config.yaml
n_experts: 48
experts_per_token: 2
d_expert: 64
d_shared_expert: 0
moe_layers: [1, 2, 3, 4, 5, 6, 7, 8, 9, 10, 11]
balance_bias: true
router_logit_norm: 2.0
init_std_router: 0.00668
norm_eps: 1e-05
optimizer: "adamw"
dataset: "wikipedia_en"
Below are experts of layer 3 (counted from 0) of a mixture-of-experts language model. Rows are named router (the router's row for the expert), gate (a neuron's input weights, with its number), up (a neuron's input weights, with its number), down (a neuron's output weights, with its number) and show model dimensions 0-95. Each number is 500 + 50 x the weight over its row's rms, rounded and kept within 0 to 999. Numbers have three digits each.
Before each expert's rows: "comes before" lists some tokens at least twice as common just after its tokens as in all text; "comes after" lists some tokens at least twice as common just before its tokens as in all text. This comes from a sample of Wikipedia text that the model never trained on. Tokens count by the router's weight.

# expert 47
comes before: " | ", ", ", ".", " |", "–", "; "
comes after: " | ", "| ", " ", "–", "; ", ") | "
router:511487436566496384494451464541433467495492419610462614596404579522448521551497402431461546474415412517444515557514460523530557560499482535517512446449488530501493579484446562416490448450470495454482443549491415450571460531502468446522495496462562561451495473476489456544517558508422532511
gate0:406504531431443528539394452490574459551506491569581467505446440480472468389492456473493485496508413534427516474497511500521484487448447490490486469559592569524478385490472478490563431480442581566477474457571532453465525496463455572535509516463380521525603533461406491391510491507496461431
up0:426493458602497396514482447461509461441501561476491486473449590657566617512498528568569485469497488658553469551495563472488486517525439459502460522499497509518534460482463505474496424601525574480559466493481483491437456475432511500431547466510483389487520469491396454458490478548495496463
down0:395511511502491443583494535446432507491499552497536645543480614520518455547428541553468600491489515585446457507491491489528520499472471485552533484500490511463543531434576501508516414460504463421398524527464403567396487577499486536500409454538595499564558534472430579446480461530482504496
gate1:559468461554379499513499461432496509443585434495518513526566524458524472469494463514554491520459493574524452550459418624606539483452430498455524492539443583555485517485622518486483542555468530531540479515548452506527518553480565574641524470475464534496589372505543499492580510524531457493
up1:512559557469529522531542524556468542525518450504467472632537506579442581521562493412468588482550511536416523541518520488457491530567503483411520448496476525543593550557499514569460421489541548445418543411609494523555442394502474468468505522444556495486533561453536387497587481542479498549
down1:402530474563543488409559519496480483547526534470435499440518473538444513540397513545384502478503433564490460449593545457516456466593526444489513479481537478465548466456473560505554491494507500406592465460389546483459509448473536411514473447502553519519546478422603541521378422516562464524
gate2:447497529490527478554423488499547549503525545499492493524516465400511606470430500459452491549542551485428500508466462577566527484579526542404509441528459533559459446529484402546529564544504553618430408508526552540463613529573470475556423495476478590502464566419453490408494472437517541463
up2:600461449533516413484564535496474429445477469520435498530475482535413510342507478583596562444356494532569482548505452436527537482446492564435464526516571549450563538527555440546607496527485551491448454522546482471533424454541519449470439534486529571514500493484470475558571525512482494525
down2:505490452535672487513518481466434538553593458478549493523471493492556458422447583552549540481464507535390480472502489457520485647592520477501481474478543474504543494469499598440470420498487512534490478580449460543485408454522515551441497418507416437584529569472480512544479505581542543493
gate3:497437501494582448565531558515510483492568548476496450569456469466433511495463571477427478560546528541523529517478573479615497569541463532481533597494521469590532510599551477405540454561508484537439471453594523430493496525593455448533451571531511617497455544485477455416486586559452440459
up3:535423421456457443557452504446465363456467533491503477515447512486407430497488536488499480553553524420520553461552544467437535636498478520551430437562510439482495468572514569458546503445554524525437573467534532449482510491576459503535488574584514518563488508406436509454549584400519498531
down3:512416435517534616551476539501438538434521451495383468532522512515447563516551533487450537482454462512492503465415462617587461485504546615553542421531384442519518457422440483506594488490506434490570617514523512479581463510511552467514530534461542498492496546507482487477514417414473540478
gate4:541424494556545428541400526554519453549472529497461502541440461568534590516489583455517481520491539546550533525545498481498566587548528536537500487495525512475519449521460412510533552480492564665506465557492475438461524514533500546485515552592377564469452528476371429442452561514459581492
up4:417552479550473581494405545561468442431507482529470487455546521642537454441453534496501548518469544508578510457486567474503434521493589541524492516443549559606513562469462575552499493504501518490532418498512421545530420462457558581542448442411493483493438505570516572422572551446559468516
down4:512374526469494440425588521579575480421494403500468477553508542486498477588485510510485493495503474431542409455486499521499516379401455445424606475555569477454499461564560542547411553462483535496561503513476560425480509526483454493436523537545439525497549389534529496527535424497482513436
gate5:561524487552473446556501473450508552508521558523532537526478537528410544589519519574603450397479538573567521468559511429564474465511423507518526540444460531441533507521553455522543436531508408568458379411521504438560465463477514547562487478646505479601515476462434546528557522538518503495
up5:472535515497439558507435515532435516460575476553505541467484581496607389501437551519479534575462498418598491440594489593480593565493535429452493502500539481529546473519383558479548571451465519497593502543399471503475489593539496527460499480481483543436393455486517519436472535497462496553
down5:483421549457527533448460563513550488499585486550588480553604430537635465572509514514468491538506527575464616507463534564516521531467564485463485443526445511354500502528450515464425461541495527583451505540507583519440512507594464514457509501450494472392455468528446530467447493532564546558

# expert 44
comes before: " | ", "; ", ".", " |", "–", " ("
comes after: " | ", ".", "–", "; ", " ", "85"
router:419586536417486550501447514492515548406489463575527495534533541504422469504508548537506533514455597546411569465543545500495496493546530496495517537418496465489506558486551498528421547497536351561465505462448587556597456498475482572457454522511537676536566567494516458463508496557509490549
gate0:603481505552417508432556443553538498472491423476460463527540478553498523489519489544503574481439530573467458407596518541543487503586515548399492511481565493405515470603555552548494495604549430436441438561501498445490540473532482451553488525503475529574609558483474493598492530455481439567
up0:489459442587543449516509585574538533458461483409466472563508521512577495413477473529470535458480502552479424478495514516536366511548483528516506518488567407432467466686580497518523496542541507437469493529524500486419587449500439452540473521420575558532579532504456463500489598496520471520
down0:544501453488494501520525558441461443417397534351483526482517528522446475561517508565379588591543552553439498538499476430517599464549513444546454464557441533520554517496496578428458504481506473468599538451530496506553471527531546453545482594532537465568466409452519528505537537543549429474
gate1:537439481517488499473448417498571532595574488478484536378525458604532456451562517495508512515441426377534484565495516478537402483560500490563532443528532425475522488419449549494567570551583500573497502518493429478569539546483412416444421447471531502422540537502478477440520475507548455448
up1:422462505432428483503534532455479488467518448505476476548452547531520471642443496486522456516495572539481479446492511574559509531433467530481402511476453599499487444403476508479465450466433491538502500529575622563382536447460514498556544521461457592494490495554520502652405484508528518552
down1:445489568502520480436454454598464453457459492603493412493473444476567553533469403495488499420495437484464504495463521561482466528473461517461492489502563500536459529468456510503378522508526526501465600492576455539506432350519547524473593489465443578494512538514563438495522460551535623394
gate2:557487508521505405497531463496590496595547532485602542486535549614461520449413516512455459550528522519502431512445494566504414414451548498489447434510501458491439534471441506602483552399591557448465425440484450445514443555526503468535416536444467534531506564476539489507409461455565545543
up2:474452529487457446521531460524520524541456362459560482460494468568412452645455504526468527541560486539530454469499435573436487465580552499471534513464534471485455535422405556601461476539568564486452447585493529438505466562534483539519512474510533543484494513450545534386424474384496491542
down2:571524535475490417485542461536566425489538481300572565514546541497453487558522458428461512555516484633522416557573469549463492443442421519466463475507465413496455580532507547484453548485485542450426471605467491484464474538469536523584477489434521503457519528472534507440451472503499454475
gate3:604565497527566559582444396440487552524545512492598502490460505592448492531465479448486548474549486445542477412526529436578497391440420439529490509511517415485528517510533490486530460453525452543514551382497574556532478522474474455503556499552536534485520624546500476539476636538521499463
up3:429484473473392467465461599531561582499448502508438412505516382431535482477540530464518519522387477473491495576472499517409483524511558545452543482524544656572487457518440542488471467484474525496499456544516483453488517474559504466527476442414527503519564451515495515482419390356514481487
down3:586430585518520466591563478554414556469512436534572547447493540560434463499416489466538442535547489438459458442497570559566479413503479454514463535496537530467530591448434453560526450453530448500374440433469545486429444514518531521527478517440510491506559533515549565525434459523505393434
gate4:507522526564448458523575483514497588397529443597549429586468508563484512461519534541499488571414512540485522557478473475487466436461408544451488581459535578462424550530473515479491387483455511440556533473492520487490397538562533473473534443551491436529545549567533498518588423488551370523
up4:504574551533442526500547497614455500430528419549545463549526446446458454467550513523544491533362487554577567515537448465474473527585450477405558568449509532543495462551623508473528516517519465545593513477569445558543463531515511455522538446577450493479497424486529576554609478516523441491
down4:414522420463503531477469516559508483564406510489464423584524479388509632544420529482506522463470603501456618528521542578482554547513447514438489456450544490529574504473470532469416486486503578474493556531522424504460508485399553508525492477447537459453543463483562397499438496501566546574
gate5:556383471538514436587487467437556515616525497503510472426461412567474506476517425409419493520550555502514560494540373501488451505573554561498437487597496553517457495472548508511565461543495470517513476388586548433539528509436491493500473455560472471504557474438507445489533575593510447490
up5:555445546489444477550476503455611633575483537544480456481461474472533474534501432399392461519551580540484483470541444459492491467492572497562479445496465564533434527494529497521505446573566442550549507535571486517551524505438502526443622411570400496517543481485579398479477553498460491489
down5:492389459476497473541470448410563606599502474462450431559550465451488479476475520495424472545455658500468514501506548501493574412557599520596462560517529568533432547443471421572532490539542444549411561557435504502524546543470528561520470445512560504491485473502553476501534511492492460538

# expert 0
comes before: "| ", "-", "|", "- ", "The", "=="
comes after: " |", ".", ")", " |  |", "==", " =="
router:496566418642456521485512499470410530537508692387517501434493529454479414592492513435430474560513474533483556518512505502404492509458518519521534469454570427528494497499506509542556479449474558588511560470568543506492462472531503505476373466526494505478483494502485506619515498567489482525
gate0:552548519474487586479519517505636405453578505569484433510415501467476508501470448479533362582500544486555518484481482541475500466532512514447546558446487573509433433506481482545467518582516515517541533452530456555426479503447511612525535522399503468490620472449524497444539412603455491548
up0:585478536522529586508593507496664425469564481505508536509425530451539505454518459499512459592513540524469491468516491590582559467575484507438532562485464520525429461524464539502478529553578504498544534400465431526471537477472492598509528503420547472532519478390499427465523438605410524494
down0:539499484529560418475482495455542454529445597455432528434439538391287483504499549475451514495494458484570435552592520510453494478507526533430545468502474520371456529464529607537442501518516538571477497469458495456488543457463564507483516472619448487552504509477430505491525455494528509465
gate1:530508458488532481442510534432495487519523477530600422590442577473428503456478474468515578528539551449544425486523481480453401497517481547387463520528549527467461502590567564514434509659535442489522496531518563511475552530375431497486459530554470518460523500447575529552543606520547535453
up1:539565493465549540517515493489488522433482488464550487482543443495642458488488536437476588431477536469470468444474585433535461539481477538501549514592448381591488606520493455386485507456424472434444492462493445474432394487564530496525535476503536540577477409502501432516479381490486522494
down1:484482505516549612430558413556514465506561535511511465531481621563446525481526499478635577442511544537489522517454552529417507484478452493466500468503504547464453532503456517476439509524565399347522417544487551528456492503509469604491517447493517456454467389491472407485531494461508501395
gate2:456520444467424451432591556436384424489584472558403511541552505391502548471476379506484442461453481463494585474473422594521449622533488480544549456475543539519502474520532522461560500513475527496477517475485449453535431507435557500474499554547466551483487501501537556474571497511413519401
up2:516551492578490517454468499470431540502512492474479522512550487416536523519487445514426481559479454488416537407554547568518501502628570512400500571613598498558527471552511406456497533485395575501427442472487442504538476461576566521514496541543516587518418473547457455485505472517504392445
down2:492511617485473496522499512423530485510569480571443407326586546530494465488522581537471441452434455521501496510525559495425477469472472568430476470461499437479536508491503444496523526476539551602492510502467489473503421437506423470442532448457552593488486533475350485484405451499540449490
gate3:454499551472520496492504505502595483548599458498573507532470443411586511521460517484521569476444348440495516400525517467478475470430489519434495564566515500487418500483494410535454552555470546497426441576477559437518550459573505433455526565508563661492547473546510462490464451489474501466
up3:449509443517519457484493405539595553590606453543513446516394579455498510478529461459491495500586436437529425537528549552490512508471544507420464578575509522524511511538459486554491512437592518483534522480440574437572592561594476461488550535397559452588505535442488457469488507514521563467
down3:503411517569517488534477473478583551536565606420552563488486553517494447421491473447477580496458468508444450437510479446450489502548494439423487433569513476578535526472498485527471516384456500548523446492510588375470582492568496517485485439415492483494373466525551425582471440462459510512
gate4:529516520409485517558419439569513463404464491499492590552460563563475461367553456476632468515440525517477461491473570541454509578517568560544463443412450550503454521474479527512521435517571473486539601394451492580503474461503464513510537451385533438487481516448518449460495459458500485505
up4:481563465487499443469577570425472476481503523494538427517526407495508519542435468493507575484518568499538467524502394518548570495470402476530473443489562443489564492534561463437579631432385457459534457503507491461468492536465552473533501487596443551533480390561507605498470542571528433448
down4:595516456464536488541541594517473404494448502519448472556455404505521532599488533477530452475591558484497517508390466461479518468482498403595492551476499451485510541565594496485557500447506469497480489542438475479554442534580591464473397447523539450594532459492484462543587471447616532518
gate5:464431492492464543427485402460438578478505500496521563556490465593452555608578503451602501534486520540369474503491587487398492490465497510508477508456486516510490438442521473499501476593430428505424573474507511570544508517465479496426489474591491564468565553573469565457525531485406413495
up5:581514541530498469468595598488496418485513505485440505457507479452490508518482532576469507544448432496648529457506444525522560506499534532447452529571587531577503421560472387490542555478503536462532492554489328464455519492533576530588465425529500568551463498452502421527461467551515500470
down5:549497497466466575610504581484482496441543459504412500505455414533609489478509515516437440501499459411533498572428462474442481416582495460446537600542481509522608515583604442413533560584480498494471460499462549445498418469463548555429453506487470482546511484588475469554555517481472524507

# expert 5
comes before: "0", "1", "2", "3", "4", "5"
comes after: "\n", "0", "3", "1", "4", "5"
router:594414520539537527422449487526436477511506595454532541532444427441504510417546501416463474429522570456471447504499567510418486541489506454481519557553459492500491517423544510546527453542459505575461508511515388581484602436618403483481516476498582581429490481522449518545534538445546446456
gate0:497529468577419564509569543522478591548585532555484490494490531467499431456536524465578519628509545503488526484528598536517517579611569546525536466530554592488585423512479431534458467560507454475530512408449498557540478452489528446502480497489527480473451480579384476402522519428568466462
up0:498459557489446575554551441493484494469544525557542499468406519470480520500471420523549443549507536410442538431468572517436413512489617557509503453429475581457560467535559543514425487481500415497463605422436533432550457465441513572532483531538581506436550431568504567420496540469485534468
down0:465472504543486539513504463511448543509437576521439478510479497555463427494530435530519499497493511507575457545489405506487396544512494535561424516484446626532422506542529481527527432512550459551631507514533510421566531533538493535457602485555408501486455584464629461473460478432462579601
gate1:468424492524489509468436497490496457590560495483553522402502472492501543465573460497462501490546469438439534447513519489523532410618565536477456466521515579424527491494533496437552628498496440387520492497512458404498577480484488415539527579514478429631444586518561573556557542500526524489
up1:478497453532474474492555428519540528556490478506517523467491501578378386495473576540477579488485562610551558460536426446423563518474489418496483396462499486491529515478483506600437434494560570563483464511535514618522458538436569620523552426505437436467496501484479503542520561534482476544
down1:488480400516452429581534512488579457553493452517521484515418555610576480497556496456521578492546506482544524596467550445532529498558550536508396551515448523460560497551529447447596511490507553429499467582599531554570556533494563557476533481498516412549420487475588557471542496581480544534
gate2:455463582538483519516438544495542551498387475553383508540477540537550527517478505513536470501525472464532522445525557559414526521433605575421427500497614620474502498542479467428478549489520538559484503556590484417496548506517520445536543523452441396488437487417488420476576518546442491523
up2:475527450467476555461413543493469530499446462516550508463558515507665486495505491529508575512497471502495479493467556517424530489521555553583440509498533622459480461452454480456480598510475458515505494626561537492546546518531449486523410453339552473503468506569467492378502576460536548529
down2:514553545502641473414521556458371564446508516482464495558494496526572526490436530483436506518623519612439434453541432467472587418481461547515569533421477510502519604416555496396526522510546471481483546463523485520511402561500550491485436550531530463527488492472510499574489532480497541520
gate3:519593519523485476452562369470517592489563532453453516569563481464543540502542521464527490404554584555468505506525517447562490536511470485474552451540486438471415526478545485440432511487443537516480487396471500553441466442463547379518432481540503519491577521506467537496542490550335508597
up3:516572514465509488473543396418584519516526560498508543463457540442575537478496561513495480409516593548419472530479512417522536524487418482466534481559473452525484494505521501445543496433450593405458468394471485516400434429485576427451438488465486538504533545484412523511472469564387548578
down3:553466586505646412492549576537447514516416502484535506591552465495511451461477435468455516504620515570517395465557467473530541450541522492531568534494531488503521528413495487443599449501545453428545466478571444450588485542584530482530472460558494478559456486443549460581499548479550497558
gate4:489570461522510564520579532604495549495590472483440503514566620509540502545592451468508413418507571485534472537466489545565555522552553476540474507421599492466458535527497509534543535480503547547510436604545471595471462485502512487584389481504501534425490492547515533499481394506450387532
up4:525525416503484460474475535502481475500483530470505602449496486499412506433435494499423471481535536531573512521530586417512551392535468478565482517462478439414486488558589596497553610482546465510478503388494468575501530508460551368583428487595493435471482468495488574571503559562495503502
down4:540580472527546480528486520593539567502488542466525487478464518574535507435523594394418552475477512495461544417518477519494509476544470523477490523517506536493495490578471542405469411510501567568423486579535443553622606429556508561551532499421466471436539518493433518422407519549438423536
gate5:519525529486553531528543493492497427478512568463583567457522431421562503494488377580486524369437530450499470515495538575538542464502442565544436430511472451420499408502523505591538569471451442471494536492540508456523517482459432397545423534500451542531487511504541602462430502560554564573
up5:537412480481474500538459669484442470487477569574489459437500484479556442470536532487540472578491421428521567480523512571492592346512526481513502444515481568508473431521529543490487553464543411417528552581496455540514478479488462524430530584529475465519473593547592527439467466479497535457
down5:544441461409571440563468483467426533523494452527487496457415465462417434460475452491426471427513556504424550480495489462442510442563472495529604490524467433540422483472542424575517510599522509403446580480448477577481548466502476439513456610517506478495530483522549455592468578456473406512

# expert 31
comes before: "–", ".", " |", ")", " | ", ","
comes after: "2", "1", ".", ",", " ", "–"
router:457496423507530512562511566420514508464417639438425538544493565565427543484462510522450466386477519464508534479501487397515549567545513523393521442457456492479491469455526453436459533434546501525481460441520434553433462533431468492470476560495513479473600464630465431420487549479472493522
gate0:495431500595470433516617561489494503521514441553453483393517479433495463456606551527471506495489535577487425489548546496565529474511479545558487501411585439534563540569498485481525559485484435540465524502442453452432576593614564539493473477578388437470499526509580551469479511482450477521
up0:503473454482518498506515486473523567448487519522478436494464447496485524438592564552435574407473557456460408438452593507624522320545543578522521513525541551538586563586450478494490553535531434490417449520515473521516504424513593561522455493555546542477502524527566479466438515500476520497
down0:532620404492492457456429507417625583561515506404519510567554475483548564569557432550495575493593459465529535507412548454632453473560450482495445500514509545478487482512450451500521485493506496478551466541477488529497503534522511449521539443487527526533495462456499489527390509492559502652
gate1:488499545484398530447505486600560607449639502463517404488536408469475505513565492456513533418600430449544529482544478465456462502397441497532485550449478525483539412470520506516429524529489530432525548579522547479557457412542510418514545493469527587492530533561422490462424459519523500504
up1:538528520560536485609471489541468524574463500565479463502488499499564486417538529503413613585435516624400467492448556571551616446521498467423369538534497562481431541536477495538537519462519463561530489447486542548485544543449565576508514478437491476527476468478523468490616515541532494505
down1:514489514517492487584513518486481512575481470513421516470500452560499433484480526517414619505516458523452422463441513542485531519530468513446447625606476483481466501521492465537535622512576525493432441476517489446608576495656491556597488546510417523449427575506475540524495553514523563507
gate2:409527497438523363588548478434505521452523539466433438486490571479598526468514444476569427481480525552576538487521497537584581637455503542509480511440499566486556494509483529414582490503513478477505540459445522476451515612463479538565413490513520368524486548488533546560477480532489534526
up2:563500511511426536500515514521512603513555498526539566507572376448458498454549479476530568483600497562412522481530561500444416405549508475491494473548459622460597546433545518554462511430482501485495488602500460541485503398460512485493537567463538595517596452496485422502541518534450496436
down2:513402556539491476522491465473560550418494527508516504405484469577445474480486603549459462534468543671555436470468475494424450582443570456538576571456524441426565540529493537547557559456512510533520499433444460468490489511609519464501554519407482582459508469514479456529468486502485585462
gate3:557435553527515489558496536516458509415490408503512437490647439514486516559461585528531517513470505501461502456478450517495479516407493446469486481426539526542496547451478587483530476446503612403601562464478546465464492498499449520544498524497493500652430549375515536413569511549448500502
up3:532476524496540569525577510478453558425466370482443425489541485498528468525434555525464473417497533430492445495467547424504411484519454528512541519562485438518471508455514482573382489601490459518424455621547514554551515461484536517499364492424447456441493448524577471504482431449565490522
down3:591458442536499565438610474541510469478478441524488500478557485479405590519488446575496483496480616531526377543558562490521504522471590458510534484543496498463432499491483545471498503604438494538601393487456497535534450462534500476578474502502496452463587531482575427567569444399496523523
gate4:595495506494516470474482491597553443513465525520478511480496517528528517545541482494585498435501460412570455538405459491581513543602531574498532485531540491394394387582504477552606487485377515511500485550459525496434540490542466478580482459570488560496557517602449508536433492434461526531
up4:520539515498457517467520535446492505399581457480530505474499591475471470460469470516485446574518528496423612510544564497490402518442406406531548535445522430532499549492564536532511415398498528495384511434564510542420528458495521599480596590477486557540539541544523532468552513471407467523
down4:518421444456532522478518441516444584510514509527502532456520495466466565427406514507467436539491583453519555471549472584579502544470415476441411469469507394435515508576523532446370466479572493480468524412506490558440464466492537483475553556585435402461446497501431553549577497437464473540
gate5:512573581430479469572421491552488452449530500571483531493603542523606492529504532459511451543479540581519508596490469450537508494393387483470582518490560500551433497412476414503459488384498591496519468494525496527554431480478470497527565462386501413508489502519423454509522512558459439497
up5:392566438478541495491501474526446504444520601549504584482605578544506494485497474548514471431379516588533528593420437484591532478510451409457550469413484557519460544546557494443490496532503499499540428434468483499507461491485499498683467473459467466448496454496471470465460500466557499507
down5:514394516448528477435498519501498484471495463476405542506503470496483553550562449484513486462506462385523515464510492467453502426410591491539570588481455604591445610535506488414425523614457491517504464536518442455501564448476453510504579546552528489486420555444549612554530456469525507450

# expert 8
comes before: ".", "\n\n", " | ", ", ", "2", " |"
comes after: "\n", " | ", " ", ":", "| ", "′"
router:494449502509446550574440477517534488538446575589446557526570517541470477357586504499459503479565408455555420508467544490553535547470531483490538461626414517520436581473481468429519498421491439444548489523441483509438453543495438454536598457584508430505418478501540445518459517515475484449
gate0:470593384516475451486510466432459560470536511468548478525557583533457503530384507526360500587484506513581465529494531540549563410455450515504451513547544441487497452467500421434546502491418461458566470468557487518408438486563505483533525367460488452540414566459475446481480485469474467480
up0:488590365450467666490586421592474551498379515526466498544494624539561541564478507492546529528508513524482528568496532549491517529551476454430507504457501520492471414471464560500524425392492519480490464622497450515522473504444530494531517434527553427500497530480437518519476477508466453537
down0:568528537436553447445464540508483490520551411469510379446480445498607489494572517584518514526500549469513514416565427512567412595436563597465526533530556438554436559450553510531547535599508553491558501527462542472574513459492514591441580566453496472548516464516501533543528518464545538536
gate1:551447477497529474508520591514474449510447487411494468420558506566563547459452518425475547551461408500549571538455517528425504461492459547477398548482509516442461569570401477505530469563512514459536394448558515496451564632513506514426546502492568411608434496493473582499539469477524471460
up1:562457478554495503443528495456523561543483468359500423463558517559508609455502529435509564520491482476560558553525481503439438455501431538543374467513550460416516588495455438468521499567467459454523467482510509453459533584493513593433533517525550453514427562495457529482500430492548434364
down1:591467566527457468594411462539586499553394482487417452442477476503470533500485549499487486387509467395552498536516492454506499498535468514464519410496546469507424566563609570440589548519480460569450428544525444480552575481466488532481533491464493456516402514535461506471582506487577414506
gate2:474401460439503367444521627467518474533582555551485495462479502548496510450444555547428483563452484480501568488569520525408555502436488450537453508458559431512537513533499467444526574483469439493567427372509574457591560528440481501402521544476495536503502561424499550513499562507464489467
up2:517472455507476518449578503536451463422494448480576515565429535577501504538544494522511424454480543546581510540501572538556454513548502440562590552496488564467549515440584496453430427575514520524470494582487457478478405407412554537543438423560497424427421570488471508537445411528495539451
down2:396513639450525506424536539447445498543442592616489531598558487476579524536533532454480519456530502535446414519537526465479518481541493517465490378513449483465467507405512468517518493447482547627527472457446472426391429505521529586477470489537451468524444471501446454564489496470531465475
gate3:555472462591487356455502519469499495523533588448474497459475435512477515489495551525428469482473549527501498498509491548471596448549551498484497436535518522488447528555512555529584598512535549545491419410528568545424489598536537578477525517395503506575500524391408549420494472555417467456
up3:528536471538568508485539484429495420426528512462497588537442510585457495413523500486548545460583428512559511490454547450519482550451510535489526534409542492427560468556432505469479486440494494564469522562428521416452511402443519415547438376501474476501471498494567477500535489391544367547
down3:528527630533537516527505518478522441475541491485544559587457561470592436485562478473510515579502481433528482501463565458507499641463512531514501491452502598488560450570432422524503449486504481559583603541401437480492547467489489369497459477501511520527543498542413450532565523449527493402
gate4:478481521569568500503490522575498470505472510671475503477505482558498451510537516544507522423488470544519451579567490498374586492594526549472423541590523559530499503594483524568537542587600549429499540432501491576514497479504548533518548450469529423462451472475464473451408522547476571441
up4:543453546467528533576458413542494477498433562562471455518461432500467500522562487520530436458565439555539464591544454481404517512533460547618495505585451512483531476560542499546469341407575516378483519495532560551558434468526505490490567465498534449427494488520463465457421546560482516491
down4:513485525528485467475380417496494491416462492477394555470483346547492497512517430454505514512526520532486534513431432443564514577537483574551431470498455450515506545549574507518491446523498614550470517497482445476579541465624546438557545450466523529481403502449597477465515483600521482505
gate5:500523427525485500467498558531549556608477477643500545488466596532454454560576558487498537485527511482430492382622486478510582588497496409481449538478504442501542569572490477460548520489536467488458519530470527535422468558479564589498509550504500449540406649489509495510471480530505533472
up5:428485449564594460510508567518558477544422557584541558515567421422513492522488517520532487536530474544494458434546453499425519528510505648528480463440432531547527582553478393470395543452495544508517492401543493494523480548506564485491580525471424460519470529539605535512486578540551546446
down5:503516450464496506507515453412482548536499515439442516469395532569557531414386446387515497404577474537476514467505458485536439501484435403424569445438492484618499552505531585449502494533431533458506463496515484588470398425464495476511454539513496430453504580417512485546494488429483524499

# expert 27
comes before: " | ", "–", ".", "; ", " |", ", "
comes after: " | ", " ", "| ", "; ", "–", "."
router:507490363508493569471526483535393441475537458609617575558546537502574435488575469503485444487498541495583530508461440463535511509517532498473501497489562468527467514427427455542503569569464427516488515552515511547539543457607465521432536494432552422471454469508538564460508460584535602562
gate0:531549508426415573492490477510484511473614392470478544454529446517479502562586530379511485493576572609516487493555549515558516438446543411488567466492509581474532454469557453455526454536457499533520502499499456437417495511475458419517537498544493619452646495496476507497529504503572544462
up0:475538574408454543526499493519554465475457543488542474464537459435501528580521484595618576469506492535469556543526517465459559598473477510544598486573459549472408558458574428554532567478516566472472551485528512472574440497495512494514478498498411546541533591464483510396615578417504511513
down0:568558490476463439498414509495548503558561573385497512547489523469555491482441471455426510483468464485546507481519479525484482554451434413522519492379438513569614532517486414518535521385423453566505558493493463458566513541414525557523523487499648595534504447463478512423458522454506521492
gate1:524536477613458494452558523459460449463523415501494463496548422528488549493516531512526515436491482567573517540483509625471556617496476470499525458495545553577453472426522531594565590575518486479558618553503444541482432523462587496550520492447413481513457495460551583471587483583519493459
up1:503475502608505466519556513440470467413529515434416480527474508444498613470515551556506402562552506585501587484447560488512518522514485541521545441481514538444442493488534525482482501505439382371562485474467549529487374538547565579461549461511555453406418462485487531463500423507567501481
down1:477414509442488472478462520582640520516517474417447527567560469534509443560489489495552500458433502436549448476537503573558488474599448467473399443546559417542571525494496528530534437523598483588467595480491540497418561384464495494489540523487599462511535466490503459528505422501508545551
gate2:529512526589448383492536648536452532512485672471482517514499509456510530494509467541485468491523461496413476463636559497538542463551492539379440549576393442541494612474561470443479521535533484442492485531546529459519483561541491499468513476520473489513406465546492514514500494471528548452
up2:510496554462436469462418444470502492508549533514529456414538480596431438589533518554558538485520486647550558512540537492498498512443479505360584569525529479441478564481591454595466476458576511534558414487499463494579430502515497504533473425530489493530485439544438502484399464502554449472
down2:453523479587443495518491488445498504498484459479348536536513449500474528489555460475485475499597577430549412513529507445570495466552502400616571392461394467524439495528509542446564507460521465434471527539460481532479552497386494528557417495434488538536559550470504468603512524512428518498
gate3:522578488533486536413501572403437410511496418537397532566533523469456530467579446439479460491440468455549468564447390572517603555544451495438541486515513462466621447565453515520436455445538491499535455541520509511525535474540532473471528481487434443517525487546499505514568591577416453539
up3:425543498575504446517570501548527518481494547484557487419543559526424596422556547541432594465481489612459563487524561434586509444547544560492506490533492583526371511431517465576542554507554508478502465516510500578532496454459559475536475492449470544525449541580596553459507552500600494484
down3:488478556429575515455506490583505459552496543538580523404480518490588535541523463533528563557441480457514475620527526442541502507513610519501570462568499536557453521398548373505529519461492488529513402529571507536563460493483532516447516592517507510459416543464476492491632529604526515499
gate4:483535494528543503448570515558573548458507456576464485468440494453466518522367460419432521546540448486453470519474454567456489598451497561552487467501485477493521414506522377497555530540489538488559567456530491499495472501514441380494570519505424546521596487554515432398505410383542523475
up4:514456439531438584504552479507474462551487392472467499422497588497545442554460484539616438476475463515491401510510476529491533441583428532546506604508517428413461447449484394612498496472528500577569505509522471462494530481474537560467575476537526516453589428469543510446398479528558518505
down4:402487537445476511398479486498644445468515445509511559515474425475518508474442552500369510505549451512523578520530450600567530551557476513540552447558531431495556456486570432497549493487459491551506579521553507610434543408536544484478531474519472520505524429567541474523575500476598491555
gate5:538515459413524476492574449540507551560620424457518474504506424419443578535463495514435468516519498493522477430468470520475392585471481395535524517518494529432577522518481479530528363539422574516504550497453498501402494554482441451505534563456494558545611596499525462503438509494434500466
up5:477422592558530513522531432371502455516442534433434536403514525559535526435480566462588516482449470525511475472500564532615444425548524637478472547476528576521555464555505490522478420399562496489489427578537513511531569508583603506509495420465517480495504454509478508508561516479502518504
down5:539444584469567488512454491425460498463514546492479575387491490525510488505536453543480545543543507477400553502457445542502435496475478448500561558595601463537560514530617563518479504500589489464526551460564546535490522460550403414452530544505484435427472547553508481641517538461534596492